config.yaml
num_hidden_layers: 8
hidden_size: 96
experts_per_token: 2
d_expert: 64
hidden_act: "clamped_swiglu"
router_score: "softmax"
normalize_top_k: true
balance_loss: 0.0153
init_std_router: 0.013
optimizer: "soap_variant"
max_grad_norm: 0.5
batch_tokens: [32768, 65536, 131072]
train_tokens: 592500000
Below are experts of layer 5 (counted from 0) of a mixture-of-experts language model. Rows are named router (the router's row for the expert), down (a neuron's output weights, with its number) and show model dimensions 0-47. Each number is 128 + 24 x the weight over its row's rms, rounded and kept within 0 to 255.
After each expert's rows: "comes before" lists some tokens at least twice as common just after its tokens as in all text. This comes from a sample of Wikipedia text that the model never trained on. Tokens count by the router's weight.

# expert 15
router [126 137 130  99 166 117 126 157  91 130 130 134 123  88 141 129 142 121 106  80 142 126 108  82 120 153 132 101 135  99  98 139 153 126 145 133 117 167  87 150 124 121 179 131 129 150  94 141]
down0 [151 110 106 145  94 116 140 138 125 105 147 177 153 127 118 140 160 138  92 120 142 106 140 141 133  97 114 127 144  91 118 129 112 122 158 158 128 102  90  85 110 156 151  80 170 115 110  85]
down1 [155 118 125 135 133 132 129 111 134 162  81 142 154 109 151 135 138 136 161 111  79 112 128 132 127 124 107 108  98 111 138  98 104 124 117 167 127 107 117 111 135 132 136 126 102 150 145 115]
down2 [129 100 136 109 104 125 164  92 128 118 128 136 103 107  81 178 121 115 145 135 154 130 140 144 121 126 127  99 116 136 166  79  91 173 132 129 111 107 157  93  98 160 134 123 110 137  91 115]
down3 [144 124 104 142 141 162 166 122 154 123 146 118  91 124  99 121  85  94 148 124 148 134 162 107 174 119 139 162 146 130  98 147 126 137 147 123 142 122 149 121 192 158  83 128  90 104 127 135]
down4 [160 155 124 119 154 139 130 111 121 112 151 127 128 149 176 168 120 138 109 157 117 118  58  98 129 153  93  94 126  82 122 175 120 118 166 115 174 155  83 112 167 106 121 120 135 121 113 149]
down5 [125 138 116 169 124 138 168 130  99  89 124 114 137 131 160 134  83 151 128 124 157 115 120 135 119 133 135  83 142  91 134 148 113 154 159 127 146 109 125  91  86 134 148 136 171 137  90 155]
down6 [156 117 121 107 131 111 124 141  66 100 101 153 120 119 144 101 158 164 119 176  92 141 134 130 102 111 130 125 138 146 126 104  99 125 130 126 156 102 107 146 127 148 140 123 183 194 119 105]
down7 [187 168 117 148 133 140 152 138 122 117 144 103 132 110 119  97 135 126 170 125 122 127 180  98 128 133 140 119 131 131 155 153 106 106 116 128 153 126 147 150 121 115 102 118 129 122 125 138]
down8 [140 129 153  85 121  98 113 153  88 189 129  98 132 156 144 146 175 103 101 112 110 148 138 122 127 160  86 134 116 149 105 132 144 140 134 150 126 109  99 132 138 163 173 114 115 144 104  98]
down9 [176  93 104  76 153 132 162 139 136  98 120 150 155 160 145 115 120 164 130 161 122 127 142 105 100 125 113 109 121 114 126 101 106 129 121 112 112 123 139  99 121 139 159 124 163 168 100 133]
down10 [116 150 136 114 119  90 141 155 116 133  99 160 137 132  79  90 135 130 115 167 144 113 132 109 123 121 105 157 163 112 121 149 149 134 155 122  93 111 162 125 148 148 140 141 105 105 118 122]
down11 [150 152 127 152 122 116 129 144 111 100 115 129 115 134 106 142  98 115 133 116  75 122 130 125  90  91  87  87 117 130 133 159 154 103 104 134 149 136 162 111 103 115 122 167  87 101 160  96]
down12 [124 162 179 127 186 158  96  90 144 146 139 130 148 156 143 128  82 165  93 156 157 141 151 124 111 168 156 145 154 136 111 137 111 125 117 146  95  96 131 136 168 129 130  74 109  93 126 135]
down13 [153 174 146 177 117 123 146 108 141 103 109 134 145 110 140 102  74 155 159 125 109 117 126 129 103 150 128 102 138 105 126 155 133 129 118 104 138 115 179 138  94 150 134  76 167 156 116 152]
comes before: "ed", " to", " by", "ing", " in", " the"

# expert 0
router [145 128 119 148 172 156 132 132 147  71 155 144 136 143 159 164 102 157 146 125 132 132 100 151 179 148 120 131 130 115 145 175 117 111 118 107 112 142 134 144 164 129 131 129 167 184  98 110]
down0 [166 131 189 114 149 187 104 182 175 122 135 164 110 135 162 122 160 141 144 137 135 131 118 121 130 182 126 186  91 151 104 147 105 132  92 153  87 116 111 130 126 122 122 142 131 115 120 106]
down1 [106 113 132 134 113 135 151 122 112 126 120 163 159 116 153  91 148 147 120 177  97 120  90 137 167 126 169 127 142 127 147 132 149 112 149 100  84 106 156 118 142 108 138 139 134 181  92 175]
down2 [ 86 136 116 106  95 131 140 110 139 101 117 140 155 138 131 158 105 127 129 147 127 133 147  70 155 144 154  96 146 126 121 122  96 164  97 101 136  83 137 112 103 105 107 135 146 118 102  96]
down3 [178 166 138 118 136 131 151 146 183 161 146 126  89 159 151  94 128 109 107 107 141 119 122 121 178 116 119 136 145  91 149 126 134 146 141 142 129  93 103 159 141 151  89 158 118 127 117 117]
down4 [133  89 163 173 133 123 107 171 119 114 126 117 167 108 104  90 110 163 118 118  99 125 136 109 141 115  88  96  64 109 118 146 123 161 144 128 108 154 108 131 131 145  84 107 117 136 117 171]
down5 [142 138 135 137 107 120  84 128 157  98  64  92 123 114 125 159 102 159 148  76 146 103 127 161 134 127 142  54 155 139 101 136 120  92 133 133 173  92 149 168 116 115 134 135 104 133 113 141]
down6 [102 137 135 124 178 143 125 124  86 128 129 168 137 116 169 124  90  88 150 137 105 133 125 148 152 149 145 115  99 120 183 133 153 129 161 106 130 122 108 134 138 147 160  68 161 171 105 138]
down7 [131 179 174  97 100 115 152 145 116 130 133 133 144 153 120 188 101 137 108 154 152 158 100 121 139 193 156 136 182 146  68 140 102 123 131 129 150 149 153  77 154 106 106 167 117 147  83 121]
down8 [171 152 129 101 116 139 142 117 172 146 132 142 132 122 111 146 112 123 132 133 110 124 118  68 119 152 168 101 123 109 119  99 146 127 158 142 136 118 173 146 134 139 154 114 136 179 111 122]
down9 [148 144 135 109 122 105 139 124 109  88 125 137 146  93 141 144 157 127  88 106 132 148  96 103  76 110 138  88 138 150  86 118 150 161 101 136 145 126  92 142 109 148 108 135 114 107 120 111]
down10 [125 127 106 141 137 129 119 135 148 132 146 107 137 115 148 107 112 103 116  94 133 131 127  97 146 158 160 131 124  89 196 155 136 150 102 130  95 129 154 145  82 112 158 126 116 163  92 142]
down11 [126 128 149 144  89 124 118 108 133 174 182 168 146 189 105 150 120 112 113 116  89 135 138 137 149 154 109 111 167 135 115 127 116 127  87 128 111 130 133 112  71 144 127 139 114 121  98 144]
down12 [171  99 156 162 116 122 130 147 140 125 128 101 132 153 161 145 106 132 157 138 115 131 142 112  82 155  99 107 136 126 115 111  96 133 126 127 152 133 171  88 103  95 154 131 137 150 105  96]
down13 [122 173 129 115 147  70 155 161  89 114 108 154  96 125  89 139 160 129 137 136 139 125  77 138 155 181 143 115 170 119 153 118  99 132 129  97 127 123 169 117  88 120 102 112 160 122  87 148]
comes before: "s", "ation", "al", "ing", " of", "ion"

# expert 3
router [102  99 131 123  93 130 129 149  75 132  91 104 124 132 125 111  96 102 151 174 132  44 119 105 123 125 160 116 162 148 139  92  73  92  98  92 148 126 128 107 125 118 143 106 115 156 120 123]
down0 [159 134 162  78 116 145 100 160 111 135  98 143 151 138  75 114 173  98 108 132 148 173 116 106 164 159 158 138 168 136 153 122 135 114 148 143 124  93 109 142 119 156 141 123 120 125 138 141]
down1 [123 133 126 120 171 121 115 117 162  82 124 127 102 111 164  68 126  95 129 134  92 104 124 143 150 133 124 135 118 129 101 142 121 146 164 125 123 120 143 147 115 110  93 123 158 130 127 154]
down2 [110 125 131 109 156  97 117  84 111  73 118 153 110 148 126 140 110 128 135 149 183 160 112 139 169 158 115  71  91 140 133 122 113 142 120 144 119 158 110 160 116 141 168 161 132 112 126 101]
down3 [141 145 107 105 116 110 142 125  98 141  89 130  58 169 113 112 137 128 119 131 154 112 130 145 133 117 118 121 149 103 139 122 125 164 121 146 175  85 104 161  89 163 152 120 127 111 125  96]
down4 [ 98 119 152 134 142 125 126 134 115 119 123 144 165 131 129 152 143 144  83 135 118 163 118 115 106 119 122 126 109  97 142 118 141 109 146 159 138 134 128  84  94 177 148  63 145 110 133 105]
down5 [137 152 131 151 131 103 178 132 144 120 150 111 113  98 123 105  93 100 131 134 109 169 119 147  93 134 160 130  98 156 165 109 145 155 133 140  89 178 162 127  97 102 146 112 109 163 133 137]
down6 [130 124  87 138 146 123 145 100 130 116 152 134 125 110 119 153 144 113 127 135 175 131 114 113 156 131 127 137 195 119 145  95 131 111 120 168  97 155 117 136 163 173 136 129 114 122 100 124]
down7 [ 93 122  72 188 111 111 124 120 119 120 165 125 143 152 100 111 120 143 112  93 140 149 113 152 135 124 119 101 104 173 146 140 146 123 104 134 140 164 181 140 152  86 114 136 105 155 139 149]
down8 [119  92 134  82 113 103 154 114 115 117  86 153 119 152 107 148 141 128 140 102 149 120 133  60 125 149 149 136 115 106 137 152 156  99 195 125 119 115 125 141 142 146 141  81 131 157 132 101]
down9 [137 157 112 103 165 145 123  97 132 107 136 138 138 106 147 129 153 145 114 107 116 107 141 151 132 123  57 113 109  87 128 141 111 116  89 163 122 171  92 159 120 152 115 147 128 169  89 113]
down10 [ 96 137 123 152 111  73 141 135 129  91 128 108 110 119 156 151 139 109 137 122 154 139 136 177 110 181 143 108 104 125 118 167 147 153 156 155 121 114  72 119 109 155 122 180 143 144 108 114]
down11 [186 123 134 107 119 120 149 118 126 124 152 143 122 148  83 131 128 128 149  88 153 121 136 105 132 148  93 123 113 100 106  87 155 134 130 119 110 123 137 161 127 119 129 165 145 103  74 144]
down12 [158 105 173 103 110  91 114 128  77 148 143 160 130 147 202 150 160 140 163 196  97 116 113  91 131 150 147 155 119 173 158 122 149 101 148 170 117 143 150 132 138 141 144 145 165 121  89 132]
down13 [179 146 163  87 123 125 146  87 147 129 120 130 120 109 155 133 117 131 114 136 110 177 135 107 126 160 135 130 191 191 168 166 162  93 109 132 108 125  96  93 149 103 122  99 152 116 109 140]
comes before: "-", "\n", "d", "n", "|", "t"

# expert 7
router [134  92 150 115 132 111 111 141 132 156 131 106 128 169 175 129 145 105 115 108 130 162 113 147  89 127  96 133 119 129 126 123 130 155 188 117 142 149 111 106 160 187 146 130 118 100 136 152]
down0 [110 103 125 144 156 133  84 174 130 117 121 186 139 179 115 125 102 141 121 113 133 157 116 133 123 103 127 156 110 142 121 115 104 116 147 135 101 127 102  73  91 121 115 105 173 167 165 156]
down1 [123 109 146 112 156 138 104 148 148  75 118 139 124 130  93 115 143 141 110 127 127 160 123 145 120 123 153 121 171 116 183 138 148 142 140 120 159 105 186  94 110 103 129 146 106 148 149 157]
down2 [126  73 106 159 142  97 149 119 142 136 108 146 119 155 135 124 130 128 135 137  99  98  99 168 122 157 156 116 109 187  95 129 100 114 130 161 125  78 144  99  93 145 109  99 120 114  99 105]
down3 [123 112 114 144 131 138 150 115 160 175 158 103 112 117 130 109  76 163 126 137 143 131 169  89 129 113 122 129 121  87 149 151 138 141 119 110 133 131 121 156 169 117 110 118 124 140 125 202]
down4 [186 103 123 109 122 137 129 118 103 131 152 125 118 152 160 148 116 127 144 160 138 113 190 106  82 121 140 109 146 124 139  90 104 137 117 168 105 107 134 139 107 137 151 118 163 167 107  86]
down5 [132 162 140 107 123 139 154 146 150 117 120 151 166 171  92 132 117 116 135 140  92 136 111 118 110 157 128 111  90 183 120 135 103 120 167 153 118 127 158 128  88 186 135 130 176 136 176 168]
down6 [136 156 150 119 107 170 154 106  79 110 149 191 162 112  93 144 147 114 161 137 134 126 126 157  81 102 138 104 135 152 103 178 121 130 138 111 113 129 128 127 156 120 112 121 157 147 141 105]
down7 [147 148 122 132 118 134 157 125  96 173 193 106 131 115 101 149 152 133 171 141 140 141 176 133 150 124 155  80 100 104 113 173  84 147 136 104 103 117 114 160 135 137 147 119 134  96 106 108]
down8 [140 109 103 122 126 143 151 119 110 150 145 111 146 152 119 111 115 130 139 129 185 140 129 126 104 135 132 116 129 142  71 100  81 119 143 125 165 151  94 149 108 148 146 136 103 118 150 126]
down9 [172  90 151 150 134 114 117 142 126 111 127 112 131 133 155  57 134 149 121 126 130 128 114 164 106 110 149 144 139 134 176 121 163  99 144 150 169 126 129 144 107 140 106 131 131 150 112 138]
down10 [107 109 126 138  88  96 116  85 134 134 128 119 126 168 103 109  96 134 146 124 113 147 105 138 133 117 134 139 106 134  98 120 131 154  90  89 103 153 174 168 133 133 107 136 121 129 135 125]
down11 [136  98 124 157  61  97 106 134 140  86 125 137 157 105 129 131 121 103 170 122 106 139  78 142 140 118 158 116 126 131  83 131 130 141 157 109 149 120 168 147 101 128  77 135 122 126 131 104]
down12 [161 110 121 106 155 127 155 167 172 139  90 138 137 135 174 155 126 169 108 123 123 112 114 146 125 178 138  99 109  93 159 145 130  99 122 166 113 139 154 109 100 141 105 156 108 118 151 136]
down13 [192 148 140 144 111 104 141 112 166 137 107 150  80 130 110  81 102 124 110 150 138 118 123 171 145 161 157 148 133 137 158  82 171  85 139  68 115 126 109 125 123 103 140 114 135 117 116 161]
comes before: " the", " ", "\n", " a", " 0", " 1"

# expert 2
router [125 172 121 159 119 148 127 124 166 115 123 150 117 141 102 121 120 161 128  70 148 141 134 128 117 146 134 108 127 128 109 103 111  80 117  92  85 140 125  73 109  90 103 122 141 158 124 122]
down0 [113 156 115 139  89  90 101 117 102 121 107 140 164  64 120 112 164 171 134 103 145 133  96 148 161 112 111 154 122 121 136 117  96 150 113 117 102  92 133 134 111 155 171 130 158 132 140 100]
down1 [ 85 123 116 100 128 135  89  98 150 117 120 136 133 158 157  85 119 123 109 122  68  88 129 101 118 114 107 109 105 132 140 147 113 147 126 148  96 133 148 155  72 174 135 119 125 122 139 124]
down2 [ 92 132 139 158 133 124  92  88 138 117 146 121 126 132 120 128 101 109 119 127 143 151 116 116 109 116 114  94  97 136  91 124 151 173 153 162 149 118 124  98 141 124 139  89  92 138 148 146]
down3 [127 157 115 125 158 140 135 129 157 121 150 140  58 103 128 109  82 113  96 143 116 139 119 125 163 117 155 152 119  99 167 113 146 144 142 134 156 112 123 126 180 150 149 178 115 141 114 136]
down4 [186 124 130 119 137 129 145 112 115  89 137 146 110 168 159 107 113 157  83 161 118  91 148 113 153 104  90 125 107 124 136 144 139 144 121 158 129 132 123 106 132 136 127 120 141 160  84 130]
down5 [148 104 151 137  85 178 125 123 136 119 144 168 131 152 134 135 193 145 124 180 171 141 144 107 121 170 152 112 152 114 131 134  77 117 133 143  93 121 138 147 132 128 102 106 131 117 106 121]
down6 [158 108  99 148 121 113 145 128 117 124 103 120 125 130 154  86 124 170  87 155 118 162 125  94 115  96 113 117 120 141 142 133 132 103 111 116 130 110  89 100 140 148 122 112 140 192  93 168]
down7 [138 179 124 123 125 121 149 129 156 129 166 146 155 105 146 124 136 146 137 123 143  96 151 145 130 185 146 101 118  99 148 157 127 120 138 114 143 144 165 103 128 104 126 171 149 118  99 135]
down8 [150 101 144  68 148 180 110 136 139 126 146 143 134 123 117 117 178 103 144 124 128 109 118 145 131 123 136 146 130  89 115 162  74 135 122 196 168  78 133 149 152 134 117  90 153 151 143 118]
down9 [170  55 124 161 159 122 143  96 118 113 117 106 145 147 114 130 120 119 126 110 153 130 133 139  84  89 119 135 110 112 155 112  54 111 138 116 120 110 135 162 107 144 128  81 125 109 163 154]
down10 [103 111 137 131 114 140 129 124 109 127 127 186 121 156 142 144 144  84 126 112 135 141 149 135 176 140 169 148 143 116 155 143 165 148 149 125 163  94 162 137 105 135 148 104 103 107 120  95]
down11 [136 117 132 157 104 101  98 164 106 110 113 131 132 123 164 111 137 150 137 115 130 104 173 137  91 136 114 125 148 157 106 105  96 105 127 131 147 124 158 109 105 137 151  91 110 158 178  86]
down12 [119 151 126 115 150 145 131 192 135 123 108 118  87  87 126  94 133 170 142 170 139 120 122 138 108 128 116 152 107 118 116 110 110 137 104 139  98 124 144 128 105  89  91 127 149 160  89 147]
down13 [160 159 127 151 115 114 112 123  98 164 127 103  91  90 156 104 109 135 186 151 133 102 100 128 140 127 161 146 109 133  89 158 119 128 137 140  90 130 164 120 120 105  83 126 142 104 126 118]
comes before: "s", " of", "y", "ic", "ia", "ies"

# expert 5
router [151  93  92  81 169 141 114 126 155  96 146 126 141 139 110 131 118 150 172 125 129 128 125 158 109 134 113 117 147 125 128 113 110 106 109 118 105  78  87 158 126  89  91 142 163 135 121 127]
down0 [ 86  87 143 124 146 140 105 109 121 149 130 114 116 106 172  87 181 103 131 162 128 103 119 131 101  89 128 109 131 149 159 139 124 148 125 106  83 122 113 156 112 165 144 144 163 123 141  99]
down1 [122 101 183 116 123 162 159 107 105 149 140 152 139 105 137 100 135 117 113 120 132  99  92  88 111 111 144 128 143  81 130 132 156 125 144 169  92 105 125 158 101 141 189 150 131 114 170  92]
down2 [132 122 155 102 119 139 141  75 130 122 131 130 124 109 131 133 118 130 139 147 144  96 186 106 154 127 115 143 139  98 165 148 114 213 155 146  91 126 121 127 149 160 121 147  95 144 125 124]
down3 [169 149 109 135 135 140 146 109 168 112 160 120 106 102 142 113  88 120 102 110 124 127 121 117 179 123 154 155 154 136 145 175 173 154 129 140 134 126  95 134 145 132 138 185 129 123 105 152]
down4 [152 106 173 152 123  87 160 177 124 188 171 109 112 166 117 156 117 130 135 137 186 151 120 128 143 151 117 140 144 130 124 107 126 104 163 114 138 132 136  96 176  93 144 103 125  75 143 134]
down5 [138 162  82 124 120 125 118 133 121 107 136 121 126 135 134 133 135 134 138  84 186 109 154 166 151 168 171 112 145 120 144 101 132  85 135 115 141 128 156 103  98 109  83 146 108 123 154 160]
down6 [112  78 151 133 105 105 150 101 105 101  82 136 103 133 118 120 120 122 117 148 104 130 140 126  83  82 112 129 126 155 129 118  96 149 143 103 143  97 138 146  89 107 130 120 168 108 138 164]
down7 [122 121 109 111 114 147 133 105 141 126 157 153 128 168 138 178 154 105 107 184 107 130  99 145 140 155 163 119 181 137  87 153 132 138 139 108 164 164 134  93 122 127 186 154 156 165  78 117]
down8 [130 146 181 101 113 103  80 146 108 177 139 119 155 112 172 133 174  68  97  90 130 113 138 106 115 157 140 124 152 122  97 144 147 103 134 161 118 131  80 116 148 168 166 110 116 149 115 122]
down9 [131 106 167 100 145 110 122 108  83 163 124 168 142 119 170 115 153 154 103 165 121 135 123 164 110 126  98 133 120 133 120 125  76  97 127 127 138 112 127 131 128  91 158  96 137 166 103 131]
down10 [118 126 119 148 152 149 173 155 134 161 143 113 126  70 121 156 141 128 104 110 109 107  85  83 176  76 108 145 118 110 113 118 133 137 130  90 108 146 150 123 129 141 128 150  87 111 142 109]
down11 [163  89 135 126  88  97  90 143 122  97 110 146 141  95 152 123 151 113 125 116 117 111 141 135 123 118 124 142 151 155 111 141  83 143  90 182 130  95 143 134 125  95 181 121 135 119 131 115]
down12 [126 126  83  75 141 163 177 127 139 153 117  89  79 133 146 122 120 122 107 123 114 108 142 125 132 133 126 157  59 134 119 164 149 115 125 125 113 127 136 124 109 151 152 156 131 131 150 110]
down13 [143 156 139 155  75 119 108 108 117 129 162 139 125 101 140 118 139 132 147 124 122 132 117 163 129 144 122 148 134 117 114 134 129 141  67  93  70 143 134 127 136  74 134 148 145 108 150 137]
comes before: ",", ".", " of", " |", " and", " in"

# expert 10
router [160  55 162 159 151 133 131 143 104 106 147 115 137  68 104 160 157 110 120 137 122 138 144  97 109 120 133 118 150 133 168  90 107 123 147 133 111 123 137 171 124 163 176 107  84 117 139 107]
down0 [158 139 134 136  92  96 146 181 120 135 138 103  99 144 153 138 176 131 140 123 142 130 136 150 109 114 140 132 102 115 141 144  80 156 150 174 125 130 114 135 170 115 128 105  99 140 131 119]
down1 [131 147 139 120 136 122 137 161 128 143 168 120 121 103 133 120 142 125 148  97 163 135 155 141 125 159 110 133 118 114 152 113 129 103 148 130 109 109 108 141 128 127 104 122 144  91 112 137]
down2 [137 117 132 179 136 101 133 123 156 105 126 120 128 131 115 124 135 136 137 146 123 132 135 114 120 146 154 110  85 151 113 187 139 150 132 101 129 112 147 162 105 122 140 125 127 182  85 123]
down3 [111 139 101 106 125 162 150 110 143 193 144 120 103 142 134 157 109  96 140 113 116 140 141 121 126 127 151  98 119  92 128 161 156 150 109 151  95 145 143 122 182 166 110 176 107  98 132 155]
down4 [164  71 164 139  91 139 124 128 109 122 122 131 110  99 129 121 142 144 114 140 125 125 133 115  85 115 178 105 128  97 150 156  95 119 134 121 122  85 134 183 100 151 103 108 145 147 133  90]
down5 [160 153 122 114 131 120 139  56 126 157 133  93 167 119 103 115  73 120 141 141 111 104 121 141 149 121 114 109 129 173 110 162  98 138 142 187 138 121 113 109 149 130 167 108 107 160  96 139]
down6 [142  98 110 149 123 136 110 138 108 156 133 124 115 108  97 102 131 160 112 139 137 138 147 154 151 129 101 142 120 100 128 114 111 157  95 126 115 139 130 128 191 133 141  89 144 150  83 148]
down7 [127 108 129 128 142  95 118 144  94 126 128 149  58 116 134 161 118 129 155 168 115  98 155 132 127 152 109  68 162 177 136 103 125 149 106 116 138 142 151  73 136  88 124 157 133 116 123 147]
down8 [168 126 118 108 152 136 133 143 131 161  86 124 100 155 179 137 121 115 154 133 151 148 148 128 101 143 103  98 137 149 123 161 153 137 128  99  97  79 104 148 147 134 146 111 154 166 190  99]
down9 [145 105 127 134 150 107 142 182 142 132  98 133 130 124 116 136 141 134 123 126 121 135 118 105  98 132 133  89 129 139 111  94 100 138 132 131 166 103 119 135 131 146 114 137 124 160 134 111]
down10 [115 143 147 107 157 144 153 112 141 107 122  91 168 116 126 101 125 105 164 162 108 172 106  91 132 151 151 141  97 123 143  81 123 180 126 187  97 101 163 135 131 126 106 140 138 164 130 106]
down11 [136 135 182 133  88 144 154 143 126 121 160 145 123 115 101 114 155 121 124 113 181 160 141 153 196  89 142 139 142 176 124 111 129 140 132 140  90 135 123 104 106 103 155 138 130 127 168 109]
down12 [110 168 124 116 137 167 109 130 105 126 154 116 117 127 148 123 113 120 110 117 148 146 170 111 110 143 166 139 162 120  96 151  96 126 145 161  75 113 143 116 132  71 140 134 130 151 127 126]
down13 [142 141 119 133 125 112 148 121 177 117 125 156 143 133 130  94 147 127 125 115 138  81  86 167 148 122 114 121 142 133 163 165 150 132 129 161 116 101 156 111 152 147 103 172 165 138 108 153]
comes before: " |", ".", ",", ")", "–", ";"

# expert 14
router [135  62 154 133 127 140 152 119 174 148 116 134 122 119 132 103 110 101 135 165 111 132 134 148 123 108  86 131 142 125  99 159 170 124 146 161 184 135 120 104 129 167 140 149  98 101 153 135]
down0 [ 99 125 105 136  77 152 111 152 117 140 105 122 118 152 168 159 105  87 136 107 147 168 122 100 134 143 133 134 127 125 101 116 119 104 147  99 105 138 165 132 126 120  90 147 135 115  95 143]
down1 [100 102 130 135 136 115 129 132  87  94 136 154 124 129 118 129 136  94 106 114  89 127 110  75 120 101 148 141 139 136 162 131 115 106 131  93 132 133 132 155 160 116 104 146 152 161 118 128]
down2 [106 130 125 145 152 116 154 119 133 140 108 137 130 148 114 101 173 121 136 153 115 135 119 117 133  99 120 109 146 113 141 142 162 133 114 146  77 117 116 130 124 122  76  60 127 132 129 175]
down3 [119 120  74 126 112 137 170 105 141 155 149 124 110 125 108 127 100 111 156 148 108 165 110 134 199 150 151 145 139  96 101 152 119 118 153 146 131 160 132 107 151 146 103 175 136 112 138 144]
down4 [128 113  98 145 126 154 149 184 119 138  93 126  85 140 125 118 145 133 127  99 116 129 166 169 185 112 167  99 106 124 121 116 100 170 132 141 132 101 114 131 119 135  88 145 149 110 132 143]
down5 [112 149 112 131 134 160 168 116 127 140 144 168  80 115 119 109 132 101 142 116 116 119 108 131 152  81 102 169 143 140 100 177 124 159 146  72 124  96 125 116 126 172 135 153 118 125 137 119]
down6 [118 117 154 144 108 126 106 125 104  99 146 138 150  82 114 150 132 126 124 140  79 142  93 115 143  72 157 142 101 137 155 122 135 103 167 155  94 147 113  98 112 111 120  91 106 116 140  91]
down7 [155 103  99 125 121 162 154 167 178 145 147 135 111  70  89 158  83 138 154 118 128 124 171 134 159  98 120 130 133 157 140 135 123 117 106 114 142 119 135 112 157 104 106 166 114  92 134 155]
down8 [128 138 121 119 114 132 155 100 136 155 126 128  83 107 130 155 119 128  92 141 166 143 118 160 103 136 106 136 116  90  83 144 161 138 130 123 112  94  79 158 140 147 135 134  89 144 132 142]
down9 [118 115 148  93 134 115 141 117 145 110 104 122 117 115 147 111  67 116 141 133  97 156 148 137  45 151 121 123 143 134 119 144 114 147 139 136 155  79 122 124 128 155 137 115 157 160 163 140]
down10 [126 146  86 134  87 127 102 123 129  84 167 100  90 147 106 138  74 119 120 131 136 142 124 127 149 138  85 148 130 185  99 149 150 147 172 136 151 126 123 112 137 100  85 137 149 159 101 157]
down11 [107 150  98 153 100 157 151 141  94 126 142 128 112  82 154 149 128  94 128 117 138 137 126  64 134 134 112 100 129 130 149 137  56 132 160 102 120 166 141 115 128 115 107 180 150 111 143 145]
down12 [151 122 113 130 144 153 127 137 158 114 125  99 159  92 108 139 116 156 124 120 124  97 133 145 143 132 136 144 138 123 103 144 131 100 167 180 133 121 176 138 140 134  85 152  92  88 161 186]
down13 [161 142 132 143  94 116 130 134  85 143 143 107  87 117 133 131 138 132 127 146 126 163 128 163 118 135  75 106 123 157 104 109 156 112 146 100 125  87 116 141 165 104 135 117 148 171  74 118]
comes before: "\n", " The", " the", " and", " was", " he"

# expert 4
router [106 160 152 153 143 125 167 101 137 116 142 148 113 133 136  98 140  68  76 135 130 101 123 151 127 123 119 125 148 140  85 176 156 136 136 125 120 150  94 127 136 121 143  89 128 141 143 108]
down0 [102 119 144 115  99 122 106 119 165 115 120 142 144 154 111 108 131 114 131 133 131 144 156  79 123 133  78 107 152 116 208 109 105 176 144 121 108 133 154 124 124 108 139 131 116 121 131 192]
down1 [129 143  66 134 165 132 143 127 129 146 121  76 147 165 124  91 144 101 145  93 154 153 156 191 130 129 127 127 108 124 125 114 119 133 147 133 133 127 124 142 116 147 110 157 121 120 112 162]
down2 [100  76 170  75 129 117 148 128 119 101 118  93 130 101  94 188 115 145 171 113 108 145 134 145 138 120 139 130 114 149 119 140 105 163 100 162 131 114 149  90 162 132 103 123 122 122 133 138]
down3 [137 122  97 131 116 132 131 115 136 109 130 141 109 116 102 155 111 111 114  99 105 150 175 175 153 129 167 137 154 164  87 153 106  98  81 147 142 154 108 157 132 110 111 171 116  92 143 153]
down4 [159 135 119 155 125 106 129 161 111 152 136 140 126 153 132 110 130 136 151 106 125 130 125 140 138 113 115 118 137 112 128 163 134 144 140 132 118 110 172 136 117 184 159  87 144  99 117 107]
down5 [105 152  95 129 115 123 104 126 141 145 160 134 149 124 128 112 121 140 106 129 174 151 121 110  64 147 112 109  88 132 162  91 100 130  88 151 124 136 142 150 143 141 115 138 126 102 148 162]
down6 [108  89 112 109 151 103 116 158  95 117 158 123 139 148 114 138 119 152 132 120 156 162 127 141  88 131 173 102 129 126 116 161 102 112 141 106 126 131 166 168 131 118  99  97 154 139 130 125]
down7 [138  92 109 122 138 101 163 157 144 183 127 121 145 127 158 118  75 174 126 110 137 169 148  83 125 158 134  99 154 135 161 120 100 141 133 104  96 145 120 111 127 148 148 149 114  89 138 126]
down8 [153 112 146 123 137 123 124 138  95 160 128 137 139 132  96 120 166 115 132 113  50 125  78 116 145 119 134 143  88 170 135 109 122 120 156  96 176 117 105 135 122 129 161 136 125 145 137 128]
down9 [111 126 137 106 104 103 140 118 116 154 139 148  99 147 187 119 138 138 149 133 139 143 112 158 112 113 132 100 158  92 152 105 151 112  92 189  85 153 140 137 145 104 109 128 120 146 125 112]
down10 [130 140 123  99 151 141 117 112  74 166 150 101 115 137 117 107 152 125 114 141 126 120 111 122 152 132 102 125 125 122 140 143 165 132 115 134 121  81  65 132  88  94 172 126 121 172 162 131]
down11 [125 139 129 150 117 119 139 175 131  90 117 164 141 172 147 166 117 132 191 168 124 104 144  85 118 131 139 143 169 120 143 116 114 144 148 103 109 184 102 117 106 116 128 118 163 108 141 126]
down12 [129 120 170 134 138 127 109 144 116 124 129 118 111 127 159 146 141 151  95 106  90 131 105 114 129 140 116 105 166 159 176  85 115 144 142 171 116 172 132 145 152 114 100 107 131 128 110  92]
down13 [132 122 121 135 102 139 174 114 127 110 118 154 126 163 140  98 116 119 106 140 115  81 114 132 151 111 127 142 197 107 130 163 154 112 169  88 128 125 146 115  95  87 126  75 150 149 164 122]
comes before: "|", "\n", "-", " 19", "==", "The"